python train.py --num_hidden_layers=9 --hidden_size=192 --n_experts=256 --experts_per_token=4 --d_expert=32 --d_shared_expert=0 --hidden_act="swiglu" --moe_layers=[0, 1, 2, 3, 4, 5, 6, 7, 8] --router_score="softmax" --normalize_top_k=true --routed_scale=1.0 --balance_loss=0.00701 --balance_bias=false --n_groups=4 --groups_per_token=1 --init_std_router=0.0162 --lr_router=0.000621 --num_attention_heads=2 --num_key_value_heads=2 --head_dim=96 --vocab_size=8720 --norm="layernorm" --norm_place="out" --norm_eps=1e-05 --positions="rope" --rope_theta=20200.0 --rope_fraction=1.0 --qk_norm=true --attn_scale=0.102 --tie_word_embeddings=false --parallel_block=false --init="uniform" --init_std_qkv=0.0259 --init_std_o=0.0061 --init_std_up=0.0259 --init_std_down=0.00373 --optimizer="muon" --learning_rate=0.00778 --beta1=0.9 --weight_decay=0.018 --lr_head=0.00789 --max_grad_norm=0.5 --warmup_steps=50 --schedule="wsd" --decay_fraction=0.916 --decay_shape="linear" --final_lr_fraction=0.0 --batch_tokens=65536 --max_seq_len=1024 --doc_mask=true --train_tokens=511900000 --max_steps=7811 --dataset="wikipedia_en"
Below are experts of layer 2 (counted from 0) of a mixture-of-experts language model. Rows are named router (the router's row for the expert), down (a neuron's output weights, with its number) and show model dimensions 0-191. Each number is 200 + 30 x the weight over its row's rms, rounded and kept within 0 to 999.
After each expert's rows: a language model's description of what the expert responds to. This comes from a sample of Wikipedia text that the model never trained on.

# expert 39
router,192,194,154,146,168,225,168,224,170,168,203,168,206,221,219,191,193,143,205,182,164,177,163,224,176,242,205,226,202,228,206,252,197,194,166,176,179,224,179,219,171,251,235,179,201,197,229,202,173,193,138,137,199,188,189,205,145,162,239,141,216,170,148,236,228,212,192,255,196,238,231,185,189,215,217,218,208,198,198,201,204,202,216,216,233,208,240,222,209,225,175,225,201,169,232,165,137,180,158,240,188,197,181,243,196,278,144,190,225,216,175,211,189,178,236,196,244,248,172,223,220,182,170,215,203,224,223,152,237,232,178,219,185,239,206,252,173,264,162,216,171,183,159,252,195,185,196,221,206,191,219,227,194,234,200,237,139,182,225,156,272,229,209,206,204,269,241,169,184,167,178,195,180,243,182,178,191,154,200,214,236,155,242,199,214,199,169,202,159,207,224,150
down0,222,207,119,151,195,188,219,216,133,177,208,203,133,157,193,222,208,214,209,200,235,143,195,177,236,177,180,229,191,219,223,202,267,226,189,204,257,174,182,206,187,209,216,242,183,233,223,198,225,167,236,215,196,216,211,220,253,201,156,186,204,171,222,217,173,275,178,168,180,157,177,180,224,146,204,210,177,196,236,188,157,138,198,221,139,197,211,226,231,194,229,211,181,187,179,207,221,189,233,181,222,253,155,184,203,202,193,183,223,205,207,233,179,215,242,216,132,205,218,240,140,272,188,157,229,212,213,206,156,181,228,175,211,211,155,195,212,194,182,195,207,202,208,218,211,229,174,228,209,193,203,211,248,185,200,149,224,239,227,152,174,197,224,206,162,201,206,279,257,219,209,199,147,248,226,193,148,232,199,150,186,170,246,192,184,201,174,182,223,124,221,204
What it handles: Article the. The word the after prepositions like with, at, of, plus city and league names before teams, such as Chicago, NBA.

# expert 12
router,196,154,184,190,251,250,181,166,241,160,195,221,209,139,170,212,232,202,225,224,125,183,159,195,142,220,213,170,215,128,182,210,148,194,184,152,173,222,229,180,167,228,181,200,194,202,224,152,217,194,175,240,209,202,211,238,176,217,192,152,165,237,213,223,190,164,220,233,196,230,253,196,147,152,189,205,200,195,171,193,228,187,196,220,138,177,190,239,210,206,229,281,198,179,154,172,215,182,224,223,199,202,192,158,191,228,164,209,229,178,177,199,215,248,201,181,207,221,185,234,217,195,213,184,232,168,220,152,187,268,200,195,182,276,199,220,196,233,223,218,185,185,153,229,187,240,203,200,199,188,176,204,206,189,215,234,190,250,197,208,241,190,224,239,195,255,203,208,238,150,256,155,206,148,220,218,191,172,218,162,236,181,191,215,140,216,116,236,183,185,160,191
down0,204,212,211,225,205,221,202,196,223,168,171,185,197,171,173,181,226,301,157,176,249,182,202,198,228,198,134,190,157,231,227,199,182,244,206,221,172,229,156,180,222,188,190,227,204,170,169,217,221,253,150,198,160,147,180,147,193,187,202,235,203,207,155,191,209,160,186,237,188,173,182,176,178,229,222,240,203,190,185,214,181,201,163,223,168,227,186,225,199,244,229,172,265,225,153,204,188,195,209,237,197,237,216,182,213,203,124,121,215,167,193,168,187,159,232,200,215,247,190,205,185,207,141,151,255,268,189,202,205,168,176,204,200,181,207,193,254,181,176,207,183,202,219,234,228,223,171,204,269,202,199,216,174,218,223,210,187,174,231,240,226,201,237,167,211,240,191,189,157,245,243,179,206,168,210,179,206,183,182,131,195,168,199,207,221,176,257,220,249,206,176,277
What it handles: Prepositions after noun phrases. Prepositions and auxiliaries right after a subject or noun phrase in prose, mostly in, plus on, throughout, at, had.

# expert 46
router,238,229,206,203,173,248,206,176,196,228,237,116,210,208,168,230,250,129,190,213,176,222,205,166,214,188,174,223,160,202,184,186,158,211,247,236,176,218,231,224,193,184,225,136,216,250,174,194,194,176,183,238,213,192,159,182,182,243,177,142,230,190,165,189,244,248,148,159,219,262,172,178,172,177,151,175,174,190,204,191,226,183,211,196,162,222,202,215,231,193,209,170,225,184,234,185,160,217,215,221,215,175,164,193,199,199,209,246,186,199,192,178,201,220,250,262,243,171,194,211,171,255,179,258,203,209,189,144,219,164,256,190,245,177,169,194,220,195,137,214,178,189,160,161,227,247,218,209,255,212,171,172,201,211,232,243,173,230,212,220,167,235,236,187,208,243,248,195,221,204,243,204,162,150,188,167,182,196,153,196,206,157,236,226,228,158,184,184,203,168,181,232
down0,158,238,193,204,214,236,146,205,166,195,209,193,234,215,185,187,219,158,234,227,219,172,223,183,247,237,210,234,207,207,186,190,139,193,139,182,237,214,157,216,219,184,175,209,210,220,287,211,190,151,192,231,225,141,168,210,191,241,216,204,213,151,224,235,179,215,189,200,221,183,285,175,217,185,249,201,156,185,162,210,169,263,187,172,260,183,196,181,194,212,211,136,230,187,199,240,233,199,209,136,182,217,178,211,215,231,174,199,158,224,246,221,229,205,174,218,198,203,192,200,241,239,228,221,189,186,151,213,233,227,151,215,165,153,169,204,160,216,206,219,149,237,159,168,178,206,191,253,168,187,172,214,189,217,161,172,181,224,193,211,224,208,247,206,205,257,189,189,167,201,208,243,180,189,116,246,159,208,163,132,209,232,189,221,198,204,222,227,193,174,212,167
What it handles: Opening parentheses. Opening brackets after names, titles or dates in infoboxes and lists, e.g. (age 43), (Instrumental), (m. 2002).

# expert 6
router,245,207,205,237,241,204,188,153,190,211,223,229,147,230,203,166,199,142,155,241,169,171,184,221,185,171,184,205,171,174,203,230,157,161,195,238,237,234,176,182,230,188,182,162,259,179,174,175,166,204,164,164,187,221,204,175,220,227,239,225,171,235,206,206,231,240,245,187,218,211,236,191,178,202,243,193,210,221,237,201,257,230,256,201,97,204,210,177,229,178,163,197,235,219,151,178,184,171,204,175,226,206,199,169,245,178,152,206,187,182,153,273,204,196,196,198,221,203,216,112,177,207,199,205,133,225,204,189,192,205,164,143,182,212,197,240,219,171,219,224,184,236,266,219,210,237,166,177,187,195,182,177,184,250,199,166,224,177,250,213,163,240,209,260,160,184,219,212,203,200,204,169,238,229,231,233,205,187,199,187,219,242,225,183,179,225,174,253,197,171,174,181
down0,153,206,211,200,155,190,199,225,198,195,191,206,286,166,179,185,206,233,200,197,166,223,251,219,187,202,226,172,236,205,220,199,171,216,274,179,286,224,241,202,242,239,224,129,175,218,228,198,209,211,182,201,130,249,176,200,144,142,215,228,208,198,227,161,215,212,162,172,201,201,232,253,174,189,126,136,177,188,151,172,215,159,216,197,220,208,168,152,222,192,207,200,217,174,189,216,243,238,194,194,195,187,236,171,225,209,227,252,212,233,186,239,195,171,199,223,173,190,232,195,215,201,192,198,174,276,216,174,215,175,209,137,192,142,189,195,147,178,194,181,213,182,167,200,229,214,220,171,205,211,220,213,258,226,168,224,130,203,156,163,176,202,227,200,269,217,187,199,191,212,209,212,206,206,187,229,219,246,204,227,176,195,218,216,220,205,194,179,200,152,141,162
What it handles: Syllables after De/de. Word pieces following De, de or Fr in names and words, such as De-fi-ant, De-u-teronomy, Be-au-harnais; also "the" before institutions.

# expert 55
router,223,221,190,242,139,143,230,163,237,179,198,215,256,223,172,247,232,224,255,201,211,218,255,131,248,216,200,248,233,242,164,162,169,222,232,171,159,223,214,229,149,220,238,212,212,218,193,168,177,229,204,212,231,211,194,147,185,261,193,165,236,221,225,147,171,238,171,195,201,235,136,180,205,193,170,188,166,226,180,211,183,130,181,177,173,240,187,219,205,182,237,208,190,210,249,190,164,197,186,192,238,151,243,165,162,174,226,186,211,200,192,227,191,180,220,213,192,185,191,207,201,195,165,216,188,210,244,177,244,224,203,188,226,183,205,175,207,209,158,177,154,160,181,175,217,247,212,204,217,239,179,154,159,209,249,223,182,211,172,203,147,176,211,191,242,235,191,233,210,238,225,207,220,198,193,162,188,242,207,208,223,143,258,203,216,182,139,165,153,240,162,198
down0,163,206,227,213,165,221,220,212,209,219,214,156,189,234,213,255,239,211,195,205,157,225,246,181,195,235,230,166,147,195,221,215,177,129,144,218,238,239,215,178,150,141,247,202,174,178,204,236,193,182,170,177,169,189,208,158,128,206,218,231,209,213,180,185,167,236,215,227,254,192,190,219,157,179,188,171,204,190,177,140,182,217,172,166,194,187,177,219,233,197,207,246,181,241,222,194,223,195,245,234,223,236,129,220,179,161,175,171,197,171,177,211,210,229,205,221,162,203,232,175,171,202,183,162,240,155,174,168,217,200,196,176,214,171,219,194,185,219,202,176,210,177,266,173,186,167,236,171,240,182,234,248,193,235,205,222,180,213,192,219,196,213,211,192,170,249,156,195,265,267,190,225,208,197,244,205,292,181,140,265,168,196,207,173,191,245,196,192,181,216,225,182
What it handles: Opening parenthesis and modals. Opening parentheses after names, before birth dates, acronyms or stats, plus who and modal verbs like would, may, must.

# expert 53
router,218,205,175,231,183,232,214,192,169,232,211,219,251,182,224,163,228,213,159,220,189,269,242,223,214,167,173,169,220,217,202,205,191,216,245,213,215,182,199,157,181,208,188,205,159,162,250,220,202,216,213,194,155,144,184,218,229,218,198,193,245,186,178,134,210,183,172,196,213,202,228,198,188,138,225,249,209,228,223,164,199,179,211,234,190,200,159,165,191,225,143,174,192,189,215,185,174,182,182,197,172,178,172,242,188,180,211,176,175,207,243,207,211,260,230,227,217,167,178,202,121,181,208,214,195,200,131,180,155,210,210,150,184,186,228,269,155,234,207,214,182,174,287,174,235,202,156,231,218,241,200,159,199,183,217,174,175,198,201,224,187,191,233,168,160,246,175,212,171,234,216,171,204,241,193,211,204,257,210,156,279,256,180,158,164,223,239,186,229,195,227,133
down2,204,215,192,181,217,219,154,152,170,225,187,184,203,210,217,138,192,191,222,179,214,217,205,203,214,152,308,230,181,232,197,163,198,217,174,222,155,130,199,163,156,194,246,223,178,224,159,223,200,241,197,204,224,256,217,221,173,240,196,218,226,196,236,227,203,253,218,188,224,117,252,168,210,231,180,152,258,186,205,238,178,229,169,245,144,219,196,230,207,211,192,217,211,210,229,140,161,157,228,169,178,230,186,219,181,171,234,177,195,184,253,210,197,177,196,220,179,168,212,227,219,195,173,216,204,196,182,147,202,132,220,215,225,222,230,179,199,225,221,172,201,233,241,205,197,179,173,205,146,234,197,204,281,218,190,223,211,214,188,200,153,179,231,187,227,138,217,245,216,197,199,227,197,171,191,170,193,158,212,183,210,175,149,163,203,262,188,184,157,165,222,191
What it handles: Agent noun endings. Word-final pieces, above all -er, closing person or agent nouns and other words, such as farmer, soldier, writer, color, minaret.

# expert 20
router,196,197,223,194,222,196,196,172,267,199,139,205,196,183,185,241,160,218,185,257,231,231,194,154,216,225,182,211,190,175,208,168,165,214,184,213,234,177,170,234,176,222,173,214,188,238,205,216,201,143,191,130,194,228,201,222,176,236,178,166,161,243,244,213,247,239,294,192,142,179,198,198,206,167,141,167,215,174,184,219,195,146,201,244,188,159,221,210,173,187,234,201,182,191,193,224,249,166,216,216,187,156,207,139,170,161,257,212,187,199,237,127,171,197,176,235,191,165,190,152,266,211,179,205,164,197,224,147,208,240,203,187,224,227,210,176,181,182,163,210,221,237,236,218,210,192,142,208,201,193,198,155,227,191,241,183,179,235,200,189,225,168,174,226,224,164,214,205,258,160,223,222,156,185,201,163,204,170,221,219,181,206,241,202,246,149,216,208,142,211,211,230
down5,234,174,210,142,160,199,165,222,247,204,168,196,200,214,200,154,153,186,196,207,247,223,202,170,203,250,170,230,227,192,170,128,227,170,193,156,198,158,181,174,125,208,258,246,179,202,149,216,227,226,162,185,210,153,175,212,198,137,175,197,227,214,170,235,220,200,175,210,214,213,223,200,275,219,169,223,216,238,174,232,203,217,294,189,181,195,199,153,181,197,208,192,258,233,171,216,199,217,191,176,247,210,210,166,220,180,181,192,174,166,204,125,200,150,213,188,173,186,222,173,247,179,176,205,196,250,267,212,239,174,247,220,185,170,249,194,195,194,177,252,230,191,161,217,210,250,166,204,226,177,258,212,163,184,204,162,209,184,179,157,223,215,218,209,229,159,164,162,200,180,195,213,227,177,202,214,239,201,232,209,231,174,228,161,230,212,222,212,212,191,218,241
What it handles: Pronouns, auxiliaries, negation. Subject pronouns, modals and adverbs before verbs in narrative text, such as he, she, would, not, actually, often.

# expert 57
router,180,234,193,205,216,162,220,171,122,219,201,221,221,167,238,203,157,209,199,127,181,164,175,206,201,170,187,197,201,190,192,243,174,240,231,184,193,198,200,207,187,226,197,177,233,200,209,205,167,226,218,223,200,252,176,227,167,218,166,254,216,160,231,193,233,232,143,222,198,162,276,224,235,214,182,209,195,163,185,145,239,207,194,221,191,247,245,228,224,220,171,245,243,215,216,188,220,191,207,210,164,220,175,193,155,142,159,125,189,216,148,258,203,193,181,183,191,227,229,178,180,220,235,224,157,204,233,149,181,186,227,159,210,147,217,256,204,190,180,207,257,221,184,192,150,219,248,202,193,264,172,216,189,230,182,186,193,153,232,197,146,225,186,232,179,172,212,215,174,133,219,160,184,210,241,206,191,189,170,222,223,217,180,191,219,146,213,185,269,236,208,176
down0,243,239,175,195,215,230,194,170,204,176,220,203,210,194,179,231,166,189,229,180,225,264,224,248,230,204,263,160,213,227,241,200,183,150,131,189,224,189,228,184,263,256,210,208,180,201,216,203,173,183,232,174,245,187,222,161,219,212,197,200,251,190,201,215,176,186,241,241,211,162,161,198,173,196,188,205,214,222,162,206,219,201,216,159,142,203,257,194,129,195,202,214,155,175,184,207,167,182,185,199,192,227,229,190,147,161,177,181,199,227,231,128,206,196,235,181,238,209,198,207,212,177,186,221,193,253,191,196,223,199,144,183,178,250,172,155,246,216,157,178,186,205,223,210,180,207,185,194,159,210,221,143,177,202,181,161,230,242,154,172,222,221,210,190,179,229,228,208,227,143,191,206,189,182,163,274,239,253,151,222,221,109,234,191,249,202,157,230,186,205,203,212
What it handles: Foreign name endings. Word-final pieces in foreign names and titles, such as Colón, Université, Marie, Josef, plus bytes of CJK characters.

# expert 47
router,226,229,182,199,194,221,154,185,231,197,225,204,168,249,229,221,193,192,221,249,168,249,181,208,243,159,197,133,226,180,163,198,243,195,151,201,186,220,183,229,258,229,133,232,159,193,215,166,188,236,171,201,212,193,169,207,193,255,172,245,247,199,231,198,258,196,193,161,173,162,208,200,198,250,181,189,235,241,221,235,189,228,242,237,210,221,142,208,159,191,175,184,174,213,166,141,180,278,210,176,204,236,174,223,193,250,228,202,170,221,197,191,212,238,185,196,206,180,221,171,207,181,159,233,293,222,189,220,175,140,171,227,209,233,194,195,221,187,204,235,206,199,157,172,209,230,236,219,223,185,224,168,241,193,180,184,179,214,224,219,234,136,234,167,210,215,222,180,233,249,202,163,186,204,181,161,173,212,212,117,186,207,166,211,178,244,210,237,176,178,218,225
down0,220,194,200,199,187,193,210,219,148,217,218,196,241,165,169,203,223,182,199,165,246,208,133,184,139,219,252,227,214,233,235,196,186,220,192,185,163,205,219,191,174,167,273,226,158,193,190,230,198,190,193,176,214,229,224,286,192,173,201,259,188,163,230,267,208,199,216,240,240,194,201,196,235,198,189,163,251,182,159,208,243,210,200,228,152,209,188,207,149,179,240,232,142,188,159,234,218,222,182,235,180,276,225,206,165,198,181,178,212,191,224,211,191,174,200,200,242,190,196,203,181,131,211,211,227,210,174,189,213,270,210,160,247,186,198,211,223,195,209,195,172,190,213,257,196,228,213,162,187,256,160,170,161,180,156,185,205,184,160,188,181,195,157,234,181,181,241,246,184,175,195,163,186,194,163,210,232,172,158,227,207,221,223,146,216,149,245,195,116,214,186,209
What it handles: Infobox field labels. Field names starting list lines in infoboxes, followed by a colon, such as Website, Born, Genus, Draught, Frequency, Diocese.

# expert 10
router,198,211,261,174,229,170,169,207,212,218,160,209,204,197,220,163,254,184,193,168,187,161,187,185,238,181,179,195,212,165,199,234,186,228,198,187,147,204,193,225,192,214,214,144,178,218,217,175,199,250,168,188,199,239,269,144,178,247,177,203,177,206,231,166,174,235,180,213,197,173,300,173,211,207,200,212,174,131,250,161,198,145,163,216,196,135,196,227,219,257,180,182,173,210,247,157,216,176,153,214,175,152,172,178,180,187,205,196,218,230,157,235,143,220,186,233,180,213,191,217,210,227,230,194,227,235,160,218,178,176,201,169,195,189,210,204,210,221,170,157,279,255,217,268,198,190,196,212,191,227,210,193,136,224,177,185,164,193,200,176,232,213,205,218,238,207,221,206,202,154,235,166,237,202,220,239,233,179,175,221,192,171,221,241,204,186,193,145,279,196,187,187
down0,122,204,179,173,202,215,203,159,185,212,185,197,202,170,160,233,159,198,179,226,204,225,174,163,178,250,175,172,238,203,170,229,217,237,186,178,207,248,243,213,150,216,235,189,231,195,163,209,184,199,222,195,161,191,176,170,168,176,210,247,170,170,259,171,224,241,239,243,226,185,188,236,211,209,224,99,195,189,219,189,219,250,244,194,235,154,236,198,217,163,197,148,234,187,225,221,212,237,193,212,194,195,201,176,154,240,165,170,167,141,209,139,200,180,179,156,247,163,205,200,187,182,233,193,221,209,208,234,245,206,216,210,184,187,198,228,223,203,184,220,226,199,231,219,215,214,205,165,261,269,245,228,211,237,220,170,176,163,270,227,245,186,139,225,159,174,255,201,220,191,215,207,169,239,169,203,198,194,245,203,170,194,166,168,163,190,195,145,185,201,186,168
What it handles: Personal name parts. First names and surname endings in people's names, plus some place-name endings, e.g. Thomas, Jobson, Lyttelton, Ankara.

# expert 59
router,185,219,159,221,215,196,147,237,233,205,226,196,198,214,189,213,171,212,236,187,188,212,176,179,195,184,195,237,226,188,183,228,236,189,166,200,148,219,226,227,194,240,143,171,184,212,181,193,250,142,225,236,227,230,160,200,183,214,227,262,168,201,146,192,227,215,243,186,106,218,202,228,209,232,191,166,224,179,215,232,183,233,224,210,187,166,186,207,180,121,158,229,222,252,139,209,222,175,203,238,237,215,202,204,217,236,155,209,163,170,130,187,189,128,171,205,191,212,215,192,168,254,222,201,252,233,201,156,177,185,210,198,221,197,208,183,196,216,217,243,215,203,171,165,127,172,256,204,178,229,189,178,189,224,190,211,180,238,186,185,259,195,238,241,170,228,185,189,218,233,229,266,149,211,220,172,180,241,236,151,234,184,218,207,193,189,175,233,165,214,192,246
down0,238,155,189,149,243,167,209,190,197,215,238,176,216,177,252,182,166,213,239,199,193,210,178,188,175,143,110,237,183,250,221,237,200,247,203,167,168,199,240,208,251,190,161,202,185,228,159,218,221,261,243,208,271,235,143,198,204,207,185,159,185,189,216,187,242,255,182,203,163,181,185,203,246,205,192,209,240,218,231,202,181,215,175,237,214,208,226,163,225,215,242,194,202,205,263,196,170,132,183,221,178,156,181,161,236,175,195,206,194,219,264,183,199,152,229,270,224,165,153,166,257,207,202,198,204,246,138,202,150,168,230,246,173,174,204,193,165,154,172,216,176,177,182,214,182,221,188,189,228,205,210,248,181,184,211,210,173,224,196,188,204,231,183,171,225,177,168,219,174,207,177,214,201,178,169,221,226,172,248,188,210,199,144,183,231,197,209,175,204,175,246,182
What it handles: Prepositions and subject pronouns. Function words starting a phrase, mostly in, of, for, on, and sentence-initial He, They, often in census statistics such as 27.3% of residents.

# expert 26
router,233,259,226,187,203,204,187,252,238,198,230,224,272,253,164,202,202,233,192,174,216,140,233,248,204,198,239,248,171,167,172,175,237,204,243,234,172,185,205,182,172,221,189,192,186,171,209,184,182,183,248,205,215,229,218,219,250,194,198,232,188,203,217,207,144,203,173,183,231,174,191,205,288,166,200,233,202,200,188,145,248,225,154,257,187,229,217,172,248,199,183,204,213,232,241,173,199,207,179,187,155,165,227,189,203,185,188,163,264,150,232,160,185,218,175,189,181,190,175,222,197,280,200,221,170,198,182,206,144,198,186,210,229,193,237,155,162,221,167,220,249,198,246,248,186,185,181,171,226,172,192,184,184,191,218,183,260,128,198,161,221,156,211,236,262,187,186,203,187,199,190,179,209,190,213,237,196,231,182,184,179,166,234,228,154,153,200,165,242,173,182,212
down0,188,142,229,159,234,156,239,168,221,189,144,233,181,197,192,185,187,179,205,238,183,212,209,160,238,239,193,223,189,182,226,185,146,139,179,204,160,190,156,183,189,213,215,220,286,192,190,214,178,171,195,219,168,147,218,203,235,205,223,206,178,174,214,234,187,191,191,206,202,199,234,239,171,239,220,213,233,176,243,149,186,184,170,188,214,198,169,211,138,163,175,193,262,174,217,175,213,234,204,232,210,219,203,213,139,200,231,151,236,209,177,228,172,249,223,226,146,200,220,204,213,192,227,224,248,192,220,202,196,200,224,165,195,203,187,184,224,179,142,211,221,220,254,173,223,230,164,186,116,169,212,163,201,206,192,161,203,280,250,256,201,198,208,166,170,177,206,132,227,217,167,190,183,260,206,198,207,224,202,226,216,187,215,180,242,159,213,291,209,205,193,220
What it handles: Surname and place endings. Final pieces of English-style surnames and place names, such as -ton, -ford, -ett, -ville, as in Cumberbatch and Baldwin.

# expert 30
router,187,192,191,183,215,210,170,218,153,195,175,237,198,218,272,173,215,219,221,185,165,219,182,195,197,244,192,177,181,211,167,157,204,189,201,127,236,181,189,173,156,232,188,292,182,239,191,215,184,171,158,188,179,152,261,146,268,203,189,141,255,199,148,244,263,246,219,229,213,218,221,213,189,168,136,196,173,212,180,245,168,220,209,189,206,188,149,208,193,200,227,217,219,169,185,221,225,192,193,197,209,211,173,206,207,209,220,205,213,186,197,228,194,262,231,219,224,195,127,190,241,205,221,175,186,145,166,168,236,172,212,179,217,221,213,203,182,222,179,192,160,236,202,212,165,257,192,214,155,246,205,250,185,242,267,155,194,226,177,165,211,237,163,166,147,191,211,233,172,171,200,235,189,212,194,215,201,203,208,205,255,194,249,149,233,170,183,204,200,178,194,172
down0,228,182,201,205,190,199,188,174,151,202,174,156,206,190,157,198,240,175,220,284,240,171,221,162,191,207,170,178,195,206,195,163,220,186,148,172,251,230,177,196,200,211,228,182,219,218,244,193,185,187,244,199,178,167,215,211,189,216,187,161,237,236,191,185,161,185,184,190,210,187,244,212,176,195,228,239,209,189,262,204,162,173,208,235,173,196,220,183,260,199,216,259,181,169,171,198,193,152,203,142,244,214,226,213,249,176,144,220,233,192,232,192,227,266,232,255,227,197,251,141,219,171,171,190,176,260,185,207,198,178,198,175,177,149,107,122,201,239,218,201,204,201,246,169,183,211,182,246,235,180,185,210,169,219,160,212,217,162,181,177,205,232,182,216,203,189,238,237,163,257,200,187,195,223,167,233,197,193,152,154,225,148,195,184,202,225,217,201,250,206,231,227
What it handles: Currency and modals. Currency signs before amounts ($, £, €), plus modals and hedges like must, will, cannot, approximately, nearly.

# expert 29
router,247,184,159,203,188,242,190,219,145,212,177,243,171,243,167,227,184,181,229,237,227,187,239,243,124,176,191,194,194,208,238,189,265,192,207,209,219,141,190,151,159,173,213,200,177,171,205,244,178,217,251,167,193,155,170,190,206,161,196,202,215,226,207,140,170,210,145,194,189,184,188,196,145,209,203,227,234,234,206,184,169,208,189,177,242,226,145,181,198,211,265,164,152,127,219,197,146,186,251,187,202,168,161,198,164,186,188,231,213,158,237,180,247,221,242,187,213,178,231,157,177,187,247,180,206,201,182,176,241,210,184,211,156,198,178,197,229,203,216,230,158,153,239,228,263,252,165,198,216,144,219,180,202,209,169,208,173,242,191,238,237,181,164,176,231,219,175,236,177,219,161,195,221,203,204,237,179,230,156,170,206,245,224,168,187,199,205,165,204,188,178,223
down2,198,199,206,166,223,211,121,218,208,181,173,204,176,200,218,231,191,180,201,200,273,192,142,172,230,239,248,221,209,223,223,208,214,195,220,171,141,222,216,222,146,210,242,215,198,219,212,159,228,146,149,183,181,186,205,222,272,193,184,239,194,174,193,231,179,179,200,157,216,194,256,237,183,238,143,173,198,192,155,291,207,189,172,205,232,181,242,204,226,212,203,166,203,202,158,181,205,256,251,189,199,205,202,185,249,238,198,193,181,211,214,179,208,144,196,224,182,219,212,205,197,159,159,226,174,204,201,180,169,190,260,247,139,234,173,176,181,221,234,229,136,216,170,212,171,186,173,227,197,240,229,200,199,170,257,185,188,125,161,214,170,243,170,203,180,167,190,187,195,264,213,202,147,181,161,218,206,219,178,194,226,186,245,167,230,191,223,194,187,229,196,244
What it handles: Noun endings before punctuation. Word-final noun suffixes like -or, -tion, -tions, -er, -ory right before a comma, colon or line break, e.g. supervisor, Productions, category.

# expert 16
router,200,227,199,166,238,170,190,183,148,156,171,212,228,261,175,145,191,192,225,208,211,164,200,195,180,206,177,165,197,125,239,203,187,210,162,248,248,204,210,189,259,217,242,230,194,160,198,238,166,152,227,179,245,160,169,241,209,201,209,165,174,212,195,210,241,201,205,209,202,250,211,229,226,268,218,184,196,157,219,187,164,212,182,227,220,246,203,183,234,156,209,215,189,264,157,222,187,162,234,242,189,228,238,193,211,194,161,244,161,198,217,169,257,238,221,224,185,211,230,173,187,125,150,166,202,179,244,215,214,192,196,179,253,229,194,204,168,228,163,173,165,190,253,190,263,251,213,230,228,133,207,160,179,176,208,192,206,222,185,177,225,151,221,239,203,209,186,205,173,191,142,206,207,203,212,204,179,226,195,207,174,167,225,201,155,165,165,213,208,196,260,191
down0,229,215,182,165,179,213,191,193,193,163,192,180,193,199,162,190,208,182,215,192,241,210,196,197,215,203,202,196,156,209,230,222,252,207,210,210,239,269,218,179,153,201,159,214,190,239,220,209,223,143,111,172,202,203,228,128,184,155,174,243,266,213,194,190,218,243,187,236,242,209,229,217,217,235,212,198,135,220,186,230,218,188,235,208,210,136,181,198,250,217,197,198,228,237,224,164,217,252,156,226,223,244,189,205,202,191,123,187,116,160,237,163,190,193,256,171,214,188,178,233,243,165,149,174,194,168,257,197,177,208,226,234,164,149,182,192,240,217,212,182,206,148,179,189,157,278,229,161,227,239,213,212,208,187,202,237,192,170,187,195,224,217,215,154,238,152,216,190,185,174,202,176,204,225,210,248,198,173,189,210,175,171,207,217,200,207,169,171,179,203,232,200
What it handles: Mid-word fragments. Middle or final word pieces of ordinary English words and names, often before punctuation or suffixes, e.g. waters, sector, Doom.

# expert 23
router,202,207,205,153,177,186,244,259,226,192,176,219,174,270,177,186,241,247,163,202,253,168,229,163,177,214,241,183,169,247,185,185,205,213,166,238,136,158,186,275,242,207,223,204,232,193,271,185,225,145,178,197,169,213,232,215,198,225,187,164,235,229,218,230,220,162,228,199,217,166,204,219,139,195,204,212,175,215,204,208,190,141,224,208,205,209,192,177,204,177,203,226,182,186,200,198,186,183,206,215,169,183,202,150,201,218,229,266,190,276,231,197,187,215,243,205,204,220,140,224,204,180,147,197,171,165,225,200,220,185,136,187,182,182,157,168,132,223,239,199,212,214,255,170,216,165,186,201,248,137,215,184,156,203,207,236,222,173,194,216,182,159,216,186,186,166,232,212,198,206,184,159,198,196,137,167,193,250,208,250,177,145,188,221,236,244,187,216,190,191,180,197
down0,247,222,215,155,241,243,168,204,237,199,237,185,219,203,185,150,189,194,185,210,144,244,196,214,238,191,174,184,229,182,128,203,151,175,194,210,209,242,186,142,188,179,186,195,202,160,213,216,193,164,203,163,230,230,209,272,195,223,232,127,224,229,247,183,181,226,228,198,198,166,222,203,177,192,199,187,193,192,199,218,192,231,156,211,206,161,117,221,192,200,244,205,266,172,204,245,239,203,162,195,180,218,214,206,225,225,227,178,215,167,197,100,218,229,190,221,181,184,205,124,222,182,204,170,251,172,259,211,170,203,224,193,238,192,188,220,207,226,217,162,220,221,189,182,208,191,193,194,166,178,239,188,213,173,244,180,238,208,160,194,223,202,228,186,162,189,218,286,181,175,167,157,181,174,190,156,224,198,166,221,266,167,274,201,220,187,216,179,208,221,210,185
What it handles: Name and word onsets. Opening pieces of names and ordinary words split into parts, such as Sk in Skegness, Chevrol, Runn, Sab, bass in bassoon.

# expert 4
router,225,175,205,186,185,214,172,186,203,221,156,195,207,176,250,188,197,203,161,156,177,236,175,195,240,214,250,165,181,227,209,151,185,204,247,169,216,209,263,168,198,204,146,222,217,292,228,167,214,202,125,220,202,142,242,176,162,170,207,174,162,152,186,215,147,236,246,228,242,244,157,263,137,213,152,240,226,179,212,234,192,228,184,211,241,168,164,156,210,174,218,249,214,202,144,210,219,225,211,201,224,211,221,191,228,178,240,205,204,216,195,220,194,234,137,180,210,198,232,215,164,130,237,145,188,250,194,196,173,226,196,207,233,248,223,200,198,183,206,205,223,194,252,199,209,210,218,173,198,199,163,191,212,164,243,227,231,206,209,212,179,167,192,163,242,232,182,201,236,230,213,235,174,199,190,229,195,232,220,238,176,209,159,228,233,178,233,168,171,205,170,225
down0,185,185,211,212,181,227,171,205,246,210,189,221,202,182,212,239,158,197,222,198,312,227,198,266,215,194,192,195,237,173,174,227,229,218,215,155,165,178,216,205,249,178,230,235,220,186,209,228,208,239,222,230,187,164,185,146,148,204,211,154,195,239,167,197,243,154,204,218,220,200,160,210,223,154,215,181,210,209,199,195,213,164,181,238,171,244,189,233,181,164,215,183,173,230,183,191,204,239,162,183,203,190,196,218,149,216,230,252,177,141,180,248,197,188,191,158,164,205,224,212,162,191,184,209,175,239,179,236,129,190,201,240,186,183,164,145,184,121,186,171,206,206,218,197,265,199,231,211,193,211,191,154,185,210,187,237,216,234,204,173,204,241,203,215,217,190,230,154,209,207,198,120,242,197,187,233,216,222,153,281,203,199,205,156,177,185,154,224,216,199,151,251
What it handles: Prepositions after verbs. Prepositions like as, by, in, on, with right after past participles or verbs, e.g. used as, produced by, defined as.